Below are experts of layer 3 (counted from 0) of a mixture-of-experts language model. Rows are named router (the router's row for the expert), down (a neuron's output weights, with its number) and show model dimensions 192-255. Each number is 500 + 50 x the weight over its row's rms, rounded and kept within 0 to 999. Numbers have three digits each.
After each expert's rows: a language model's description of what the expert responds to. This comes from a sample of Wikipedia text that the model never trained on.

# expert 5
router:501505518417437490479494485540467441475505479479530428484603474533520477502568569468425534584441595490439530537488577550554471510522498464503476517351490552541482437477531441474563469483487372
down0:545395442459557475529480538483461525433488437482433552478576506391480500415443509477518536503552534548516546500521464511566557574464508529486524492561483542570497469583489483448401394513539557
down1:565588514449495540499505513452578528466525475549539449477519586575559514459542462536504549546411456558443479477496520441579486505469461525607522470499490463525541535512488434523385438584536469
down2:491527550501548497433534519483493505453579505483494606564472521513455451361430574489484531532576530465394506530400477536430496528422462454450505492485480531539464540520410481489458353491433468
down3:369465580500467415488505478532521469520495464571452555466467558538470517500447555542590479537468459478491446573453523569537479524515514419610429551419563593456444484501472578467628504496498466
down4:406476499461564499456528429498567473512489464536492521475480518465580398418458516526491454542641513456480493521475524500494500520514477441474528507488405513464536533465571490473569447455464534
down5:547487381524401530530611467545502439626603526441510438585520471448549466538582536552449531478492417509572577534517456395451452485442538527659506378532517436530420529549651442433547571496510417
down6:522502481478438457475440485488577451564444462402460429489467514553504556514566520511566504478508561518506529496536551480492435502470469501502471553550508481516481601501601499505431317502470535
down7:496605547500531439486521506473555516517623559470463426467498447435470536412446557395498607505404492561518479479535520457525631546449506516479522610462519430549536522428541577462638555532596505
down8:437457455485520525452491520504612502514492512549470487483484513443432559554451477505499537402500494515510518418558615480440519492514513451399561502472435475531577471429420541469523568541581549
down9:533499394542444536545501436424500409408500616368537504575514450528492561468434576439468400545627552608568467508490570506475509496476488490501420574519427558609553530555495520509459514544534471
down10:525431424446544486500548434560449454492630558450536498534459465462428457427561484536527460454505509505530400527523397449488499527524459462543506459461574528380451456460508512442567451623380499
down11:554514482453564475478526413492486435519541459536469583426478629483403522474544458529464473549525494544546419484421517494467577478472503568484518464483659471486590517443483505461508518405513446
down12:483536549491578521523598456514519523543521523577468524461542490462581507567565589471652552516601462536469455433559586590403526613488566444557492529516519450528518479509377555432533479507523443
down13:526549515439534490506529439515558517415506464550411446558572544573536412491557506442577555499455505501504482490490479495502511556453445442455505583547446494648536466509456491485469479483528459
down14:452544486499448494468482389438443585482483521469528492577497475430517579414557508506431433474390577468539429488439403602505572482482489442522511555427577508490558478478564477523562549481405473
What it handles: Word-final suffixes. Closing pieces of multi-piece words and names, especially adjective or noun endings such as -ful, -ine, -ation, -ially, -ent.

# expert 10
router:483464534445487531465497429479456466557461546459471497529509545496499556548541528467502531558506504500436518466654478456477615480464549571479404423456467409587496465531532551485466474560522495
down0:593510646462502486582542536511530509472495605539405467548488444531433510463464476526484477530475410360505447496440515512468430493529433472526513503523393478565497408495500439505432580365569567
down1:507537495571462497469541474518477411487567475446439472575404522498578559480486511571449408472622446583530575440511503487497492540509444527491610510506528376593439489396532464484451511545593488
down2:473509513494477496570532523462570424481460523609549510447524466485503561458593452466538378419570487478477496473480487459489553436436480495535527490492485498519519430413501543392460504501453570
down3:499482605478549480520413447530582429520465540450514516487480578455504501517591496497541516509604473572504555624447558459547557497488538493494459533523573414539579505467467427508472515404412486
down4:457512600575495453546498580422554557473470496452492456358420487525410464585465583431472531425446552392582555474509466563440481520416557464460431489580517566415555403566495534580507449483417414
down5:412503541392459369552532509475543488475452489553483439459501526520510482544434468482519450480495549440533479473516489591491503556527539550480384508501581497453467431436547476516492482478463522
down6:580435500506616468502472472471406578519412540505523530476537513521567500526571500452475529449464489540594519445512537517458536554464587565493481491520472478510438536539525504471543545491537528
down7:472554520463529461440548508487544577506480461531566555494491488551575436438556439536434523548531568521474573513443454451525450538442376464524471598515561476497482546495547508554518462519462431
down8:547499528535540494533481562568378466497551539482519470484506564511463542469510483455488562494511530444509612473520476526518463489485372456504501542528530530586522400441512445461440466623463389
down9:504381476457480530464469546483562485546577541458520472484476420490425501464349555413553517558520490454529584534580485516455456561503498507581475582596485439468405499514416555459469488504455606
down10:469646531467550595487418508548484492521503567605526483449355516518518470506475449583543535428536451540486550511524511510476470527538577447489420515507500445536469488511557544593476425459450524
down11:519466475471483518489404491519459573524505605516499467641514479497497492472506493455536518482406572411429485581517491566480455466484489450477474519543627450503471422495463499441528479613468505
down12:576489534481470459540524589498526551435454415446533464421486552422531596469470499525579395565520486470545485549443485452516521468460550557597553395440566575577434504394417462572514457436476476
down13:481431435472505522518536544508533465522483532586471548483529518502529426499503502488503490400547474466401509570583446460439577493440543523526521479516548447380507485565488447564440512528471481
down14:492567492495454498551503483510550456436528473505513483514544540555431501416507505397476444528449494529382467409582336601512462553461588513494524425453535495524414515414485444536531573530443474
What it handles: Existential and passive verbs. Be, were, are, have after there, modals or to, as in "there were", "may be", "can be divided into".

# expert 3
router:510560467579515538560496595428561497530430528563457485446502416538513452468471418507459517462517503464496532457494449547493423486547547504445580558552569469454500502470592444513430491526494515
down0:434495470492613402523490534443486458518371551490463482534467654578467339457586544505502511472562490523449503476481519570484511481494398505548491533414487553486587580471501561570468524471479516
down1:447530482419538612434582540482454559514448541439419521480589487529487497564415533561532552561399442423486535431563443476433474502466502371495470535519515481502470528460502475568520550568481444
down2:555539535452499506505548506483450621464573500480456504538510468458418448476533494580471547464423490509483523549516500494476517515443405466516446532501496572503509489362477444468512448509411481
down3:550494516500485539483542633435416510506479523456412458428396470450487559472441352472567495566449527456516502478470556547437489519433482532502526474582450578391519423521456463552460554534408512
down4:504419440526488351502504482491469498454476504438585465483505513544466450620546523463523548454517473395504534513476455443505467437519432482524563558550547485518491459500438479390618512486435576
down5:427507554486461404623496505552559421486499493530558532433495509499483455577446510510514467490496481439480449446453463550565554451495469423505473514323558514516505505553435575493457363498419482
down6:549505453529525464573513491601455577410516495540564457491494420527513485440455539448458460418600555362394473501455522501488488468508525526450608484487417453522500494534538491562538575527492549
down7:472512504516433582474549461541450453451535579475397494427492475577498480491508527490481556544494484524516471450516453535503545505479541519514501515459438523483506542602537517501476552495488451
down8:492441474494535502451608500531573417476514419497521469453451526484491529463529480357476525578492560614438385425498568521451473500477549541530503622465534533497524489532419480591522532511487553
down9:465464554469480560468526538563472555537447489459510551501468507480518444464481486544466364471501548506624456525527541523604470484446502499449501510502466370502460447453487539538598487532390497
down10:525580455476467503455493504424429503509365473488511523493480593427433501511484499469528541503495545462496482531535550588464548568494461434467550520376554415425607529473468524507575528496401559
down11:504520435466459517631546515581517489563534521519555490515554551491543491523494522490482485474455486492531567604580445514451448518521491549553411437485508492671510528537529495497529456554477469
down12:489502473545427540604533576491501525448491506451496391502478545450443512465505543524487492489462516574504492585495436364584480592499494448580540559540469450504483495509575497457615431532456460
down13:432441534540492497566503489535377471530473476543493557539512498444541456523508503427549420548547484469553584439546430522531388455497530584474407533436520465536445594475514511550478519460516489
down14:484516508457481492487477509564505478457476570458517539434412498548565458465538522477528489495540456418429468572484480476401443475415499468473476586520437612477525564445538580511503535623424639
What it handles: P-word continuations. Second pieces of words and names starting with P, C or T, especially proper names, such as Pur-ge, Carp-et, P-in-yin, Pé-t-ursson.

# expert 4
router:483471540430490505515429432463547531555568456532537476463468474501562606523535468480481530476570515564499517449579487464511591472421578499473418414476533522597487555445496528554502568519467511
down0:543498477515433495502451507489542398599495547452466456554474583452503523484500488567435447574372472466483487481571532541566505443453526466532435455438432554429433485487536415442492440560505457
down1:508571602466522516448465578507527497608548481526598491530495602523531524479404502502561511536564536537549573529482607544521451513557453452532486486533423486471536517401469453489532520473495473
down2:530579476517443514445455438510515493585473580400452421505446525516503475486398489546483555490481483579529544460530502494483530468459524578545558498441483540433473368554568465489575485411471492
down3:604530471575444559473430412522479480509544429538456517535507480484560541488468488566472484422466546545584494496460444492467463564604532475524515467477575553455482447490489533490576528548400470
down4:482564585505506468494459580546531501527537433566579432492509530515437444570491522545496451451498463463527497483463564561417524417456422446575452541545539468554478524462511530516514389582510465
down5:461430495494482489459531486381502511503562543538503463498474549546503525514528487521548493459525487575486484603501536543560461534455453489513593535522530466520525468458569446476409504533491471
down6:477525552472438460424512516533506405564538403505527505533482504630484485565486499508650506577531503568502472407497493543462472501571480442496437427511531527577443490498523516472496456570486470
down7:585563447557454466442543488502522357484407446514414532464473542477536606525437451528387439503403478458582610559540409500447505444478455553426516484460533486412547446499369552550474508448417493
down8:495432556404532531584474559449474446560477424473442556419553466468458583510490433501460493460454470491551504363546472504520561465446535464600467499455516487589499519523419483460477603559483531
down9:431541448463499445484485475429472536577499481506476472437514561522577587339482490492629463495494511523422525510577513489465548483503576490545414484575537455519479514532549534506521448534503445
down10:470486530513455563501568619427407420592555532556477574515469530474419578474493534464414473513550466473482467511559511435544465449585496456480529637470560463512500469515440523486569524609529532
down11:546488456617521556543438479492468479403507480536490515420440589466540557442457483461514505580473458465491493519487486480474583569475446463530545582520533515482485422525470478472431550516505517
down12:513427459520514554504502526426564486510482524531514543493349440532575550556554564458619487550484568471432507462521467492524468487585509456539471593603458545529457511390544458401588468476502464
down13:425505523493430477574476440496482388562470535471495556511532605565524477590433484535518484511459481502474569496542491497486533435479538442585469573541569571557492519469537447522617451508525445
down14:518505520541473543463523542534545567521594443607420462525439580514475454508460496478487427536484484495562507408499439488525525478514481589607496430515512488443453481521465504591474502530541435
What it handles: Verbs and possessives after subjects. Was, is, had, has and possessives his, her, its right after a sentence subject, e.g. "It was designed", "is an English".

# expert 46
router:477452563480512571480502505451549615530440547552500467408488524458410573454444580452453438562433492383462530525582404491464465490502487564455518504507576530494463508508544587521541413407458477
down0:480548490518531484554549480466547436449495460494522491349433513479443532574446493413480405542518408522490472491585486481493516444421502450524501457509522515448574493443473496435478514565491409
down1:548453436578523482531539493550386535505597614518595414455514665511501559522478464611545557455513540437435484503492525546536532455461443528467443492459447518487459443474507471448447427503510481
down2:528508424465506471413475517473579541509462548477465437465519436456434449580463561420464518479454480368475493491384491556531460539545499540427573456516693462463469527357477517575522521434468474
down3:588538392450530455575599482463476512597654477451476520468505496494478510474531428609528550492561511506471551485482524508566528547654498398505488442540538414479489478445515457526510495462438533
down4:416463505473430554547527430418477479497590516488505419492467541441572446462362485511450541523437522517542407483508446443576503452501463581514488537531605475489478509517517464533478483518515535
down5:482497589462492457503470569606489466504482538518483464454558409456415498499577517468543529424486497512471451541513449528484501547464464413415500589446556547359516495532489439599487451516505544
down6:458544429423487567483470512450498440491463425526569484555576487550453456543448484463524427525464474522474545598538501558503521515549379527507546534470388426533429607429534514436391554475493497
down7:509524491538520463539551437540560446386572533533484547453438472472532496501419516513469563557446572481498467487566462479557521460527424470500540596486478495404494532612516526541449608517392458
down8:553511546499542430473558468494520560429558506595561505437424587487576511502444568569527504427480452488607437507439561514468557580505496457551505489542469547492416501590443534455512551477523456
down9:442479489563443541517506466524484531449486474489503597467481503487446549473475477357391533468454473551497500466538534450584519512491506623540430487487469528573424470417525488477473521367470487
down10:464494587522497606549577487534488453487532501579521592549556416399605526556428475440382502566535477532469461578513529543463442435546422485654477519502504419490429453458464570473511515408570476
down11:397554420509437540488499514407509480551474550454546530439476453442470519459536583456484533487380503459487504396428516411490515378547470438580528565434528518558536448545515479497514531489454458
down12:505506525543548487566503554470504457445497582493537424557394553422481366502546563539507506527435557411596506485516518526487487535495565494560561490445502548487399482421645493548523498442573430
down13:473549514546403481446465494506396559594478471472427437466569453526468437443518582586541436485428503473502515433543538456455503464513468456477427434472445512550560491548600485396514479482441530
down14:554553461503505420481482552546507522528476495505448512584467474476406465502489555515476502548529528555483400468514519490454596521489446454441492591493400393490512510445494520536541396621470514
What it handles: Infinitive to and prepositions. The word to, mostly infinitive marker after nouns or adjectives, plus through, until and modals, e.g. "able to", "from 2002 to".

# expert 24
router:450464503469548519389520547498503502483525589486547478468606427479474501557488575519550602495547419501464471518425416553487547542501532378526515443562493505556463510600490463514498486500439448
down0:414546541606472407431447561569560503457494541492644485419571496480521510499382424550520488442492460478484562490485525534506427543478394482522482570493497562479437484471484548432570386409514544
down1:547495463478390455335467590460586461433483481488469487478447508595516551556506480452506460494438569537472450524473579402458446495550499500607606511521554443449512527489453472391534563553484476
down2:493503550431386480511513508464485463472368524546521520522474496503527396532473475602504553539591541503559498539477480454480537457549470475393528404569512470450497512496490431476492540431483511
down3:521592503460587475533488497442493412426496451578473527558481511582593510547485516497506456513484511417457532440524515503508547547523497431428481395562441638490490567475498504471419535453510516
down4:596437486436507540535598489413620456421479539479545384581432462531481533461604465425497501545458528433583600515407556506513506537494452486487526528502508445492575460408559516545455428408553465
down5:570577502395434442504545471532464494487427449571456602487492482361408528434454521456553456525414432554485584528480388471527516483509492474500472503535537552370430537504521557562525530495516551
down6:472393568499475520565505527547506387397564435493424484448546413497518509555525469489541462472548513489507538516512500524386459527457439507509436441443494547505477517477496537473499473500560578
down7:490506402494438364484550498488502503454464376535583504559516429482483445457517492505527553496508486521448377577554501466545509565419460574526503439553534581537538432479517467409428442515419525
down8:500420416429475568549564547519451458515553430508444523516474417512552360487556473534510577411512521530483542548593522563483554488475435589448444505561509550558531473499471476483444486491451438
down9:412498546437581539503569562452440376519412552504520572504479440403541549471648446485500526462499534535495510452513477422553474432511507519556541520450501506558457509471566430504439462520518593
down10:369534521542475479502518508548470535526542420535440452582469460572430480517508436505452654520517612492507512408543445457556502508509501476507477448542507583516476473437509547601405503526387475
down11:510540523498470578548545509514441425530464528486568620466452526531529493455518491633461522492541541505465590563576542468472391387527421493507538476521499555600530479401511404461468558541536479
down12:376511575501491472533523492625432476457479537484533413568455469552404556367530433494486520510491581487508504524484428600482570506553406461506573513543563488486506548418601480501562453518466591
down13:557585504579505535440513537480484526578460508451520478504498515543485526604459468489546589507546529512496487580485486484558534497443473569486398506487458453475502523533516432469484452577480516
down14:520545516530520508481542483473486509568542549505585394526502432511528425613562420531498506572513324520476532529557526459525439545504542498471424487514576456450480433551488440553532519483509489
What it handles: Latin and technical endings. Word endings such as -um, -us, -idae in Latin species names (variegat-um, olivace-um), plus nouns like aircraft, Stadium, architect.

# expert 32
router:571568546418485591503584460435440510466409546582547523510590545500480529395537529455490528413539630574503486482477428427536525538557497506473560545534444439523489366493570502493469594515546431
down0:521486466442441492384594436503516440579467475556533530440474541546512485495453578469518496558492490428499538493459474484507413493552520426537538529403541491593489536357416492494461514538506529
down1:538512548414524615410501462443578514496509434511397479491463576546521467469495481568481493504486509519493444540467363558539502430516471576537546487399576438558496507550609447464525506490509510
down2:464485470525523499485431541430563454456555398475481604475633612565454439498453468562540565459590563532452423460512461521525463558499489579543516568493497511559455574495525501527526424392500536
down3:440471431460388512543475484496505561533407545475483493549430483561475467488541514468548536508561533540507521470567566473497492412578553506502522479479403458421473503483519526489495567532592575
down4:506526473593434446560528551465380432559543537535500468532421391417490525519501487473566440438478480512502449581531440409612461469478460517533477497470510471442552516550507556540491545507488511
down5:479530453565487465472554515508498474552534461517459463500520543536494437471508410554542436460494483571478499556552602510428545426528481436525517480530543484601558477418445545511537509451583475
down6:498458577491468428509504441518495488440441540526557507499445570545448383427522496480642496473592530462508591518410515463602497532591518481545435583477493472561501515500472592471455471545521482
down7:420495541503477500537513494496499484500454520419515491459588358422500484508545493492502552512507504516547602596465412506453433425390614513486527537504415541487439524462481496534513542491438444
down8:477488532467471451462452542401496507547450504520470451509380512384551421506560464459508549448485581556532479601506512512488485540522431489506435464486442399481474489432520497508521427494474513
down9:615508552592550481467421461469525449528596506487509494634392539479545461541541500512435544492432456464500525493469528466464494482512458482586447566472489545405475507491432395499614509614517522
down10:567566600513482499550482463464447467491498511603557442512539577481504432462534531469554537497429438470556542537453553491563550462413431476511518467516609454505502490494480415554595432440423476
down11:470538486560451519486473556471546477563517454559460539541489536458495513576486553480477578497477470543490481524472474503487496618471557477455511535522583453622621483526457516452445468521417464
down12:575522532416498454403481530533424548504511569420490533469506470502635521532496499554435507461630546499451455511559568475523538436506483569480522519478546568531518457509500503519498505502525464
down13:420472444471488573543516492530538390465557587512499587520501538496593489647529422538425534491514501536485467423533512480516499541461548406485489511418505503460458568564477538534552561489553462
down14:442522510481523486502617485472436663496492517420532457568576536454509530580539543481470536503521509501436512455451514403476393411518448474440621497531420529471497474601521497438542493473479571
What it handles: Word pieces after articles. Pieces or words right after an article or preposition, such as adv-ant-ages, advice, over, next, capital initials like S, P.

# expert 34
router:534488516584511492540493450413485579531415559488409554514412618503574556569429483543471537447483525456630466524485511429501557529561574488462545369500531533532447473473483578505612496587492501
down2:441607381516427544506487499588534592540429529407461528499535478442548578485447428424572503428469513527518534543543511529505436469470490498549423454415370575479428451426476520504553544476430537
down3:572571493539472466492532555441394472382497495429486575534499386554583539530438518467548532588499477497465519467513496489455482605527475448616512460444546481472471552480481413515496487496510517
down4:511477506448425460489483524451517507512519448579446506536593451470524630545561519562532402526482477611518473432550474531430489494516421558486536534531524475496520437478462376430550520434487560
down5:510523489492407533474481621531465467529613457507576500557521556504539524501478393528574538529462495497527496551554485473547477491519498473429442490466546503537392482441462498454581494518393470
down6:527586512517496481505432456508470515505487496504463452537467531443493513536504464449519528581445515541494508516487526539551478469359521550578356533523459514567516469507507533502480403479386485
down7:503480512462575475461504473557536589491495567562443447531509651520510445444476521471554395415497504460518477579401510501570466468493588540544474528421558433563550551550438575502551460545513505
down8:427525498538507518464523509461530518479477448483490533532555457466431491437510504587525443377514479482467502528467510373454573483534526505490492492564396439525437441534506652433575506483506561
down9:537577397532499435519477506506505587570542460579480555524533486525497499471571464543494383443526506503451514469440475425461526493549545485433446517631459507495458529423407413550519482473505521
down10:470539526461554591549430487565524415400509470538467502471491456458531522577499529489424589524535446513511491512492432385547476439518429506624455577557562486500424565498517420400513492570557488
down11:523498557484532423389478485461461493426599387445491487395479508473610502530430525490459562512507528534407586505451497493538478441537518499512498523433536460469449420462363406456442513490561512
down12:523473516537519428465430497489507521488461511458481500471527550568511496462480466498495502520511517550611539550574477565484581522464614512472454462537447505416414532552515487488449454499562470
down13:544468452510620521495550462531520525517482471569392449530495559468490538554463447456470497474411436519413415480488503444497521489537588472487515446437545552448443498500483466521497520573494510
down14:475423466549519441481351520459556579519479475456532506383513505534503561440506530520514545466425521401424456550442526520434474507558477413477537601416384477413418482520479505378520520543431459
down15:424532493477442513448567530530439542495462437512476441524553450506529537517631475578474365513460535514498436497418558565503547464522494493548457563565531470572513521462538477513479424435513528
down16:513483580601512471609513528521479487468526434550450478543512521463538492418502447513520383513589588520512511481510421541516546556450520544502454486435474509452546460486499552481470484562458488
What it handles: Pieces after initial g. Word continuations after a split opening letter, especially g or G, e.g. g-own, g-ather, G-ive, opp-ort-unity.

# expert 15
router:372479472530478543491554531462506521425475385459454519529512611593501547446604434452561430490508582497517473495518576499402497584520515520442555490544482512354466580559448536416528435477451527
down2:542459493479478476502498508518423477504496528540558475465485508519594592425380533531543421494499519475491476567534444571569503486509514530439550505463482405473539569488475552506599555524528457
down3:485513533501453466585559520459501488538572414410526489533452597476517566526447551568445434534446494515539477431606483511566548503488530502502485467564483549432436487513490420471575458666546467
down4:504529550508495445556484528573536510585561482452575463481565403510482555534531475556488479561482496503459495490583629493526489405514548501521370505534512486528517551521503465506579557517481526
down5:444499546514514497435418425444599471521543455435518549499495618545521483446532467458543520502505512504438502472549610540442447516576496560557526530507462540345452530368452453518521477447470456
down6:422530454434514581416435480402511491475492549458509489564547403598505602480673561514465483524488513408478474592506451448468445529398502540492589472507472553500508468489421468564611456479403482
down7:511504565459485475559526464521494489469541475520509514568530586470453555534508467503499556510484454542493376484494525569507478541494514482609442479460542426481464498514568494483494494451478476
down8:541528537478529523447550512558491406575532457567505450539516597551477402534512560507533465519484501572488596415479528412538464397478529503525465544550421546506451546447458458488566489473490497
down9:451559473516489468584452506484615574531550478515480569471478406500544466425524522431466517516516437533633513377489578599506518472485574519459489365386521548574473512561566506601486475524468528
down10:521442577485554515507525513533496513567509569528513484498538499507594450520495449613434451505545419541587423533460534570542495488472492503585433481464453365480415518449573493505464513525499564
down11:439544522446449526467480464515581516533471532521426454499499441508530533496505517483458439471462550489498510492524604430441579539488509473419495488511549488497561431560441486410544446601470520
down12:447478524491526459550454610523484436427533492491557464497573529465574452446447543480393635437515488524540569421526493515411481488530439499530398524470558527497551497553533484500547587572550472
down13:462448382477452500517546529522580501464518563377457426499543513464475424487532574570440530548451525600457458446519572483431605497488504538510449462494486504548517521432435443543492473538513527
down14:476487492449516483526488419498465439444504471484536473429435489535536504473523505502550401462450434408556465486467488545506406523542452511510446502534458470458402516468489594448506455523564458
down15:536513486471500455462551398518422504438540493515550607624561485487437537463461466515549501525445520432464441547602436488439533556439539545461520531508533458445544589445624458494433449459486476
down16:531469568525482560490588489445499563538527481477514595567535539508480547475485539399455459560415417499479455505550479525485482519507565489580500511537421536541401539491499495481549360513553499
What it handles: Dashes, W-names, symbols. En dashes in score and date ranges like 0–1, plus pieces after W or Y and symbols such as &, ±, −.

# expert 50
router:483518557485424550548522487536453446516542497459605494496517609528558477446484550403504538461550507514511525448462505501469552480468521493421542545561454448387549496568579499438396496542522555
down2:473512474498559523491443478450513489543478537496420463521493557389470493472490503436514423585468474385584536572570515486436587464422510540593468508509472499526436493523499521416573526486454578
down3:480518507483460499566462487399514436511454495453474499506538601506491574510476489609448478525418448458494466484478595417373568536494540394433544464468654460483475495482429496548558566421526593
down4:577492531519490543459436526388530451470500425511415629454469479429518505530464525532456481504479389448388533523445566501498568534479507510480521403402589577498562539578600546475398419490557548
down5:572443545420478472474498502525548501510472521460525587499574484530510386436511627428395510546526616583381507540500490503568451522478500500507517482536493526566469488500584468520474593562574512
down6:519515490481459503535455531482429491538482473524436496455522530544554533469488457559441474525486539472534439475445360499513459545630443424489569480406512386468484582463591453478510537508515469
down7:501612457515488519485471514436408494541572492574519514519477557574509485476473468414492594581528457575483428515514544537517490550483482494454511538557509439474565510496452430442544440516518486
down8:529480461432591481509556522508521431565425459528391466468330525552482473531603504511562534555617569487557584518443489519481448481416597554546484569502499589584445449539499556531547519421496459
down9:562446512485491428475521497467486531473529516361453496463515563499416470485459531470416548549537491482466473486535544439433472534440552487463547548551536486416515550504537509543568471449578479
down10:584506571558493535489394468484447525380450527522470574495512535475547430508521545527572553512600493493562462485500447468427426498469446502519476516376454470538472614528504543501474436450505490
down11:561488474485495581458448390449516498423527618500522525488427589528492439425456457493472533501527521530555494403578521540557557481447476505527454566416612548506572511515508472497513458637442542
down12:529449424569429509493598494378533517476498546537489461475448497461457457545501455579591496524451468565527502484538447527447491590559588551484509531578480468503546417530433477442455504495494421
down13:498488398491576513438515532460459455479557576569527544506385618603478519482507496638559480454467523585475505535438462469465545439470532486537531576469438487515521485465525542443463489473637515
down14:577548455475484574603531449541565493447566542527520522559480449514478547487493458513454442548503505514530511539508588534394516493552450547510486468485472558447587641576511534503612464534517440
down15:457447420502575497463497498535520448523584426518454510481602527479522498414383541515558508412584477532480516439523476505478473449534511515485498550483507519515528558512494527449434527570476523
down16:480589507573453485477565468424513479561505530463478498535577471506450498519539508430378506469523414533567501473513459424460480569554537461463477563531562498470466402444478481492540600456471412
What it handles: Verb and word continuations. Middle pieces of words or verbs after be/was/not, such as not-ice-ably, surr-ounded, conce-ived, plus words like used, known, built.

# expert 11
router:515548411515430533476546461535602469575504402534412604545470423568436440401451426520494503422461565481463545438472519458482489508520539517483485544546493498537498526570468570468504442454501541
down2:468528514678566459531419600476459526525582452489524526388468486626430584516485405489537506474559487490465441434612505568424430535531514498501522527486484519492433444495498418536480451560495395
down3:496397532505453464546465432366559475552516405448549582495424469487525464454523510490470493568487460456473488525498590560480557520504441560472495496452431544524400581515484426388531515477473420
down4:475473522458532449463432468538580523526417503451465549564448572459419416450475519477516482529350424499531472467565470510534421501479533466441509511582545462464540469537451578452474500446494555
down5:525521483513453529366510419483598575561492499546546497467437511491478543379480343470489486533497432417469534518550506580479585448497491509513492534523535435469495399527463489528472447403587455
down6:401469470502460564520471415444505477447470503473506418470498473562461505572520449435541521551542467572448560480539499530484401485433511516497483454519483550407431444420579559475574395468454527
down7:461507513453426503486576388485443513550531446462490544469498568548516439577513515535464528546538517469542488519552457512562534466486552562426532567516450548497473470556475414433530455584561530
down8:408628530419504613520478529473524504481413554438466443519459498496543552548597617532448515562476521438507561540492436408458549468545611479456470556529519518550519531497566450532466525496486402
down9:506629589512457498452533399476409474419574409499453484512458427493518431409586478515500429485507458565485557589488454503425474527426512551510526556525464577524391528480485478529523526568466468
down10:445425591476482571532460544430598437501528508511486558500515479454481461511395581510466516542479461534486483435569473552420486464515485443489462437410599486602503547642474587491464517536462558
down11:522424483545557521437492554535495488477568490432471520546442581447534444498488392598451543436501601479451534463493568559401454533527443433572487547490449431463454447484406473485476500482566486
down12:516462575485471560498502524525566431522570517539581489420486434452529461458582486537616526499570555416568455506533539513489444510448525532366468542428460534550445474496427574506570475407524399
down13:492453528524473499558507462496514456499501553483524501496447657484581530607455462432529536522418462555501462510492469547552533573523492489550410433526571484511550475567512472536404407425492456
down14:469543515475514452473482477571482530474493473485500477436559452544524511489505476549486533479442533502490564537537579416433445478461387465482545472581471529454550420517400506373590522507484537
down15:524595434486451529518634439436462532556482486454513512512552568547522488455494425496480464456503520494468468455441475480528499546451428555492413555469583467415466588543549472546482546559509486
down16:431505492503413533495521530492433553494512445431526477438537524579433383562463559483465576509537466488424482528592440463407522591476531471385520489486493418534529608486444533429447420566624545
What it handles: Name-internal pieces. Middle or final pieces of names and words after short openings like St, Br, Sw, sk, as in Wern-er, T-ower, New-ton.

# expert 14
router:540529556517558551490579573425470486518594479436522493462492511481498497446601434479562478491527433531462456513537518537472534458467563542491543468564543535598532447480534484458531443568497456
down2:572565538538485539531501469574515556502465635501520429432514455400484587556511486579510547491511540502385433531470577547552554530517474620422502559446589519513452506510449477440510496490543459
down3:493431534551507419522590523450517585498549473523530471498496499557467512446557628510458387452490487463438450422442467564566336512517444447492495450519466537545499610476458559561420520494389528
down4:513602492497471529542417457512448579421408528479560517482593461441575617471516435450499494452472480548512566569486447500449503593421455549495548452484406597477465507503436535530475466398465492
down5:508533504611437552484535402562609499499528435541591409466481516424465490541544472497481517448462484654477517560492399488523540489558428398522502454568530446452522469436495552425482505505530574
down6:519419479512448615499567516515472513514508561468556582552535579497570546436503519491483436476367551456591479531523470555567518464480518413514440486490464443477447463455488508487568605538441455
down7:452569478497408474491493532505378526489490470470512400513451467531490528524496559573507460511489531428476482509484552506388565568548527538440570497580433583534528474496452494543569504491450575
down8:502430512505566488562515454493444520490532556511516426469467514497574528520481466532495501444476429482477536411496498564503475594446438467525488565437462505524527489524500486474411455515558576
down9:600580570526548448469481492501511518504512432586554420506467477512573483504448476561414476535430448358503556474513524530509492551454485508511560459515522447455530513508489518381476494434406515
down10:459478605584402419501513477605492575534532501501522521549478409512464453546469500556479514548614502496507574456417411478461498497465547501557480588563519476532498518575419378427569550446512494
down11:565553593402519517488435477528465490559547474496520449596409513497581412534483538545449529525503449432479404467442561519565516552490493574474501479480535485416414558441582453500554534527471454
down12:429485577455466559553475546535461537555417545493515592602566535476512428518544536547505561396509487434512521508555419464477571499529451621562524490430423511471502436525539569478499530544518521
down13:445489500463448434475507465464500533464493485447474485448560455416632565426512485469539599429536539524602506518449606470417477455500479548550456555507518504627506438493455607502504494478406488
down14:540546534468474538510545506553485490474493472507457503470449504459527444591490543507517432446511547429527442532453453525523503582475401505479534551507540411357504423449487436554471449360502585
down15:505385569595543508556532454585539591525523553530542582514489494458549452500549523529509464535427478402514438484499507487512508510542497511546439515508471611418535509482494575493470441437425438
down16:514618578620517591500531545459544541574494499542535546494434459585455526418436510501560508424548477496519488505461528482430483484584463438577421509473427518549458564505468516496529539471499565
What it handles: Possessive and plural s. Word-final s, mostly the possessive after an apostrophe (master's, Woman's) and plural endings (terms, Fields, Motorsports).